{
  "n_layer": 12,
  "d_model": 256,
  "n_experts": 128,
  "experts_per_token": 2,
  "d_expert": 256,
  "d_shared_expert": 0,
  "activation": "gelu",
  "moe_layers": [2, 3, 4, 5, 6, 7, 8, 9, 10, 11],
  "router_score": "softmax",
  "normalize_top_k": true,
  "routed_scale": 1.0,
  "balance_loss": 0.012,
  "balance_bias": false,
  "router_z_loss": 0.001,
  "init_std_router": 0.0145,
  "lr_router": 0.000662,
  "n_head": 2,
  "n_kv_head": 2,
  "head_dim": 128,
  "vocab_size": 10019,
  "norm": "layernorm",
  "norm_place": "pre",
  "norm_eps": 1e-05,
  "positions": "learned",
  "qk_norm": false,
  "attn_scale": 0.0884,
  "tie_embeddings": true,
  "parallel_block": true,
  "init": "normal",
  "init_std_qkv": 0.0312,
  "init_std_o": 0.00639,
  "init_std_up": 0.0312,
  "init_std_down": 0.00639,
  "optimizer": "adamw",
  "lr": 0.00126,
  "beta1": 0.9,
  "beta2": 0.95,
  "weight_decay": 0.21,
  "lr_head": 0.0103,
  "warmup_steps": 243,
  "schedule": "wsd",
  "decay_fraction": 0.672,
  "decay_shape": "sqrt",
  "final_lr_fraction": 0.0,
  "batch_tokens": 131072,
  "seq_len": 1024,
  "doc_mask": true,
  "train_tokens": 771300000,
  "steps": 5885,
  "dataset": "wikipedia_en"
}
Below are experts of layer 9 (counted from 0) of a mixture-of-experts language model. Rows are named up (a neuron's input weights, with its number) and show model dimensions 0-127. Each number is 128 + 32 x the weight over its row's rms, rounded and kept within 0 to 255. Numbers have three digits each.
Before each expert's rows: "comes after" lists some tokens at least twice as common just before its tokens as in all text. This comes from a sample of Wikipedia text that the model never trained on. Tokens count by the router's weight.

# expert 126
comes after: ".\n\n", "\n\n", " |\n\n", " (", " \"", "°N"
up0:129114118201154118140146113118174090220125116086174108147118120083190132098139198132160099099145113153112077129190085176161101147185087102134125177140152132148097122129116133109104059152068131170146111134218108094141109146113128135130104132114119091092120095153142118153123105148164138181180112169195115105118129056135142135180166043182152124184082057173116106150150062101134094106114
up1:118170106124126159163127119171186161154081121114088135179110085105171132097196119086118158120155143100105132109106176105093169138122116128088166126151081147084145156153147128140142158136152093154123173086152120148159113109107078197145076116086116123114172159089137098104129091179090102150083131071115143168106179099163155078187111104154137165148102234052186118137107117141158136126100
up2:129150117138081117115100073106162167163172133179136139124116127140188070120149129148130137127146096149091093110204174119116160174132178098132162177138116119141136122118129080152045126114134168128136077154104116131146162097110175137225149120135178154154110093106255102128158124127090154089092105137126135148134122094046120141140105121105136065138141135137144112096116161103188135092160
up3:099115136120094082108113075107167100151197117123182143157068135098067120107136121174123168163104106121075110142146148172126126131126119189160156115177158162139130106200110135146122174119087135118104122129177127131119125150128095155086093106121136130185103118114127106215142147136123069147172069159117090131059133182128197044138113110158107121090175158120077091109154096117108165090081
up4:066178123080139106156098139086114154054181121102110129177129109101087093113107204115078118097158116147123112117140122184140170138115027112116120114155113098086156072164111094120160092108099144101115136071115222112122127157146107148105125088156153158128149116067116121132112122169132084166178133166141104161160100133142192143182135142128155127139136140119192085077071149166101144115112
up5:070158087121128134137174146106118101162093108111114131121092129181094100113187127119151116146112111073162077099131156144106125147120172152155164127046123059137134131132090149119116164147162127132066064152120099134126116101135078156105056138128167088067100142120113149142142136082114073103125130192127125124131119101126074146138087169112152168124165159154117174099086099127138125110134
up6:165139100114126047144123170172159163103088126155196099147155106134112098155105175102117169142146151179209128170090155137089142115176142137130118183164125149152153170127110121130154177146096147135161114149121121096038132092124110122177117124125180126107081142199113120146144105161109102111151088110145152084117143166118133092145110125158184084172092121120146145090169069129124158118137
up7:085166130131138148119155094127163096220121063135086149178079093156171114109098152164148122156149095155117100123089079108149078134108106102157104148158163120063112141064108107142116113174140107139185139186099115125107159114087128151094079139115129131152149096126156140115046127168087165136115156081157073143114109108150131165118145143106118162126127141072108127118173146118208126107139
up8:101092154123120086164100072139092084147149160155219136159158125112150132126126112121117139186129137128130157097122124101140163087214081139102101107099090186143124031213148122130169182107150142109148115102093123106162187097143105129151083104125119108090123106157140158145104113136154134214182171093131193122169139140183132067132125119150120130151158124104091122117162148143093161100115
up9:094152154113097058100201085089100141129200158180171067155077136113099156127164131122143154173081162130162114092128184095139141134145092122140155085129150122200131114158127136152130131059115112069107150109121121099076168103163116131169137121188122090173106192141134130186150144091139065157122121156146111117132171149104146096121137153096088113098112162103143040096156110088122170105160
up10:069129117098124164123088128142169177185079118108111153157070094131105151129158133158161089172151136150135101152122174149110082114137029159144125081116172146125146132128140124128120162131106132182072103154077153072111206140116098111088141099171107080125080159138113119123081148144155113208184145154150129126090124154130195117169116150138122183132110200187107112129069050168126168075180
up11:130135117089125121118152063154137137091173124150068124089171095114145187144110156061149134133150132161129169130163129150163128118119146170130123124179114113147047139113105115115147147097177141067085140073125158088102141125113122113144173164200175121126107126128127155109084178111132155112142148119083153127127109166043162139089120058143129147102118126097112189118116126119132171147144
up12:160113129120121136135052080084177117082141108111187171113196083115208089123160128128116136135131149161166095124157067147139077181154063152140102102129091197139067088167176167137081130101124116182129113118094136128038096132124190165155106142154135117118158026084114098099091080128184085103167157135122147151150138135144166133135139080169094084113103095118125150126149114098107110083163
up13:105119195168122132157124101026114067105135111140120105081164121134162066136109109106113108107074148176109131137147135126126091192147137147112127109135080150132099135102143155152114142121083150125134168103178121103159106120153158170196168090168179086075136163135147173099134123095178135147117085149143099121154156078107147133153185126167103055166143156111091112114141117095112097169151
up14:112191099085146153086083099126137174128115104110123134130082090112163099152098128078063072148133100143091113160167100117114149203142127093151161134122145149112106150141105178162131176076090144115095123135131181121163134179116079184124089114161110094180141141069123073148107112143116120114119161170138118159184186055154124176139157103188132117059187148084157130160093191106181105070162

# expert 17
comes after: "\n\n", "\n", " name", " |\n", " Genus", " House"
up0:132175113114137111184114100109137161149110083136164117145076097110169148108159133140093104126091118166107114096154131087123133099097145122101152147091116133149062133132192097211091201101109131158192173072147108137114138116135166101132156151139108153103178109100175130109100185107151132156176025145167180184153169137125138133161151124144123090158093191181179067116116115093107125085111
up1:119131100148139107123097149119116172115135191079128136168123120148108147112165147057062140095145132123098119143106136173127099114178150183148135156052170134100095079084141132111162111166123111161121111134130181129144154107111123161178077136170122062136121110120138180124041133141131147137121153118154093136130182137120159133198111110139101091156132169138044140111110203124142080105141
up2:149149109102062140123182145129105140153049118223132106119171122175105140146170099075131131166138126132132059148139086128132124160178080107158105100059111155126046121188118125193088155167138130108156144186107106148121125197123159053155141124131175164136193113114105135048146118116191045115144140136139095145145100125118111141217141130108159081125143099163152094145107127090124143143204
up3:135154085148114143192122102092095117076116127202170147095116103050103149100155087134143140142118091147147129171124081128138132104156099157145170186126126118127116077129134103169131158104116141128064130171101105098194152087114146174169183129111174145176109124082156122139176124034132154139134145115117113164067139120117100110151176085115134040109127145153060137145114037111117111093095
up4:141080066144095061117085161170128099143177099221128098137174173113059189134162120147102143157168104165092045118166165112123137125172081124131146118107125140171119140152165118124141122162110153128116069116132199103096103138102128125119169184156136122093099160104101065177091143155117095145177115107110129129146108158075189135180103056129132122104155137149122163120121156129173149087122
up5:148150085155063126175112203166184158154085072135101118088177092081105136113193085140086146128119083114134149115113132081125127131126054174166139111122146071120097120139064148110109098112118158114106124095187147112123141090106124184216118154144081163130104131127137144143169109114102155146103109149151117161111186151138111147121112149115156102102150123111126150100079108107237084153151
up6:216129151137134176134125148089118122189061149114127110109177071132127187088120097171171183112123171095105098129145114162166064130131122134167141135138160208191112101107121097128202139095133146105137129148107128082103180158124104112172087119128160108113143120116127182171146137173130136182127152190151110151105151146092139106169136117118173079090154150145051073097159116089182154103155
up7:144111169136127117119210073130119127167136143128100073120125067069147064117147089192094078097141164129132123071178096155119087162118060122118155104102156145207126170149110129113156167147116126092096076034142111133117177149114090148106133135145148157102178143131154067166092149148114177142128136128082146152074144123114141139109091080156136117084133150131103076124117154149086157155154
up8:114199130113132036165192111097122156135151177193182085114097164136152180115115160071143113133118097202121088140144078109140094068122138142122127164113127102153075125165149120180100125124107152109187190161201103118166114133145110105197172147148161086164172094152177112162161151097162163137130093159120116136119122111091105162165185130123105068157110106129104143092128146109185167091166
up9:130100078101070070073092130126157146180097109107121111124037108142139130102118127187141113124112140100087105131138166134121095184171084144153134123049125173101156121132124078156141136111120172113153170075161192114089129080086086082182081134175116156134132122134201106114118187128122145153163076182098145133119176183112163129142101107162119138112103132141070115059080130134132124129154
up10:164169179187095110114153112083132114143128108226147133115119067131103143084138061132095109123144166099178098162112154155135093131117132120098060116125084156143088118146125130109085085065099104004093104149143116142171195113122134155144122127118157097139157124142087139127093153160133087169137136121126168129043197148134100108147178100099161098154126089119112093143180186115091145115138
up11:133135121119062103166075131093125068138146180134121099141093164105104160153076160071141166091104109169106164094179112155143141136109104138130166154137152128106050132092096111109141139169137120087078163125189130134133096128099141106172163063136137154143133114129187127184181182148095141172166141130148123150169190108062174025177100123098098063135171185091099081140104058151100112119178
up12:123115151165117136082155111115110077138173084143068137153146096052157085166142109132113146086155084084093132131080104181166170146123150158114106114169125063112137156148120154142122101143122126147066092112175117143110132095144084131179153131124145127145167157131155079181141112116141144192093145167132095099154113068147133096122127088111153104173136120122187128150140114150184123113099
up13:157156186128166137150083113115142135164083150188133191134095074139121139119172168130153115125156162133069103094092075166095113163112120148121127204123084191200096130178205126146142084112093129112138197135105150127148100084126140121117130101108139131142162142116075175147159093120085068103134099201144117145140167104096107080143144149160133117149173075061116173138085136036192111058181
up14:183137126149101198117067164144152124148139121164151053115172145112074091115079088119111155130105105140065174098120079137155089168127108141158148079099088167150113151125214096115169117091122124112129147128125123119140089144117156156187141129154189199143131132135113118195151098132113106092159172161072126216107134156083147037194153089163115142048151161103147145093090110089117063091198

# expert 43
comes after: " the", " The", "The", " United", " National", "'s"
up1:114139099131179144128125069113101115131126096117171154154096121135081120130092129058161129170121146189109156106131131138166170133147185186157148077141129161143135114143203120131088091098095107101102168085168125131106213121158167176088164143169117139137068172071136115154158132101119145153182142150148099134117124115082139117154080128130146158104128112108079100174044116083099108149103
up2:074145138109158129214136126089137137123112125178099160147108154101157153122095109159134123139092147089122146136116160173105082155107106150119115117143109171150124090165124107149073160123082154126165063129120089102085128142089088128142178106104132116087157170125111155105102122141125109128177102174171124154114146124139125165116142086181128104103128203094101065114140120156101112094119
up3:152152141100116066100072223153149138163137076106139152162159112133106123134190089137130109119139126155183159138152106132090107149117092174145113135094154197133120138141122082152126154111129158128146172143143181124144156104101116077176158111118128152093119086109153092106154177122082102200095105081137164127105092067116114109133116163136135064141154145111148123065147149108157186104196
up4:098160171089110137171184136095141175099145103123081135093074096061149151090088061132127115131133130127103126086124110177168165128116169111126149114098123121105163186098090114053215134158117134113132098109141156103189101155131100151201094178130067115136098151118178102090150100110143078138122132189125100135120173168078148098133147178134122113197087149137166123134179141139132083138151
up5:181171094141143136090088120198188133114113145141150121139109084144105195069116105035103096123132125127081154115133154143177164120140053172107116191131134096114077085160089156131102182111114149096186096106151096134107087157106104122137126122176124082121117107146153090136131140111126138113174141119131140122128093088096093167138134128161128116132124104117090063222122090050112134108079
up6:185110079074075116076167069123122108141120160092154134108134092119124125130161164177067141121125127122153091111188121129153143131137097055133110155119091132178117154166168089154129192095142114128145081066152076177135233124128133153151184155077162131129153088129148101191188151136136104084215123084138173136075189101156072105099129109120160142097157157126122058117111116158124151125124
up7:094167214091131140142156098128138129130146107141135076181091132114073122137133118154096151157106230123114103115115161163086098096165165141108132123123170108156142157105105110167139139134101136159165089150186088134124140104160074090140089110123080121087132193105188060143133114120138120152162106123177099125152123101065102101159151182143141091141140110096155117148165087162134166083149
up8:163124100162133141102122162186119113133131096153208006127151128137058139099139090080093203120132152121114118127084116101099168120137135213156114138142126063125118131146131153169109115141105143129139151161192103094142119164076111098169116119158165077157151084122097118098151115164156133216089146160065136112036152072166148159164097138154132153128169121181060194125059153100148167064127
up9:141161111146127116141152130093130117127136133119116094165122121132116098105150127133168148130109110121142131182167122120155130092151067118165129103176139217165139111136135095177138105119128172114096107164106104114084149164053175128123105154095084121149135122111097113151084193137157148110156139130111167107227064131152107217140149079138202116135152074163129110153101166141122154102136
up10:137134139117093078142102075176083176125125173139138112113156104132228150129191133183128070124119139126102037111116154110107107133102126164141195172138162076103075173145123106170161129098112147124229103229104076076092116109140060143120107095066141135159167132107120151143123085147111129154133103126119095098097088098162108101133155163132151088148062111082110136128082103104149150130154
up11:137143078152133111110187123166121158081103037137099086161147106116153152060138195103079164132105144150178078164124119172156178175155122162141164148107101192107120118149137172172108156127171106139064035170128097126146156125124134104110109074067163147147104135121144161115100100172127167124073106161121153137138147120125140149106179103133122132143080129168182124144120133124124099082137
up12:189146153140102105181153073134139141158126114151116131098142132151088152159100093148197165121116109198175138169092100102112145143137157076128207167113101081190149153191124147145162121162178098086119118129061142160144144123094077129105155102100143084133145131083082154141139120111083180127145097145082136117110205121068126100160114096141115059137163133170073127092103157092118139159122
up13:122160142128124156125104096131120133128098103097155149088150112101166163040169140143132094194127125148104167096109131116128090117136165107107121103112092116169146059150183118241102165112075144089150160109183128104096108118122107127152112180172138053137071171135102103146125092144144147160171151123129135181068137110143116126122151151165188134156132125093154128099100078157163124116123
up14:151191143125119131116137150162116073119167124161107149100164101106116131118197115128093149100081130111089104090125119150193136151121120185161122059085154121018123127132112144150164159207101133124184130164123093106090114080121158154183108109117087114115124154101107107114132132106203094078201136186114071136108188142143120141184109135162202090209145124084094120149136108136130146138086
up15:113187200098118137183232111113150168174178131129102108122120139133069146185156041091105180125136164104136138096136138134102135118165095115126167136059128113120124131127082109145105122172110122083113159153102149124117172095169125164090147149146147124140202167174123139168096144133066169099170108172139119146106120067100110090121078115182214164097141142117119080120123126102162162127118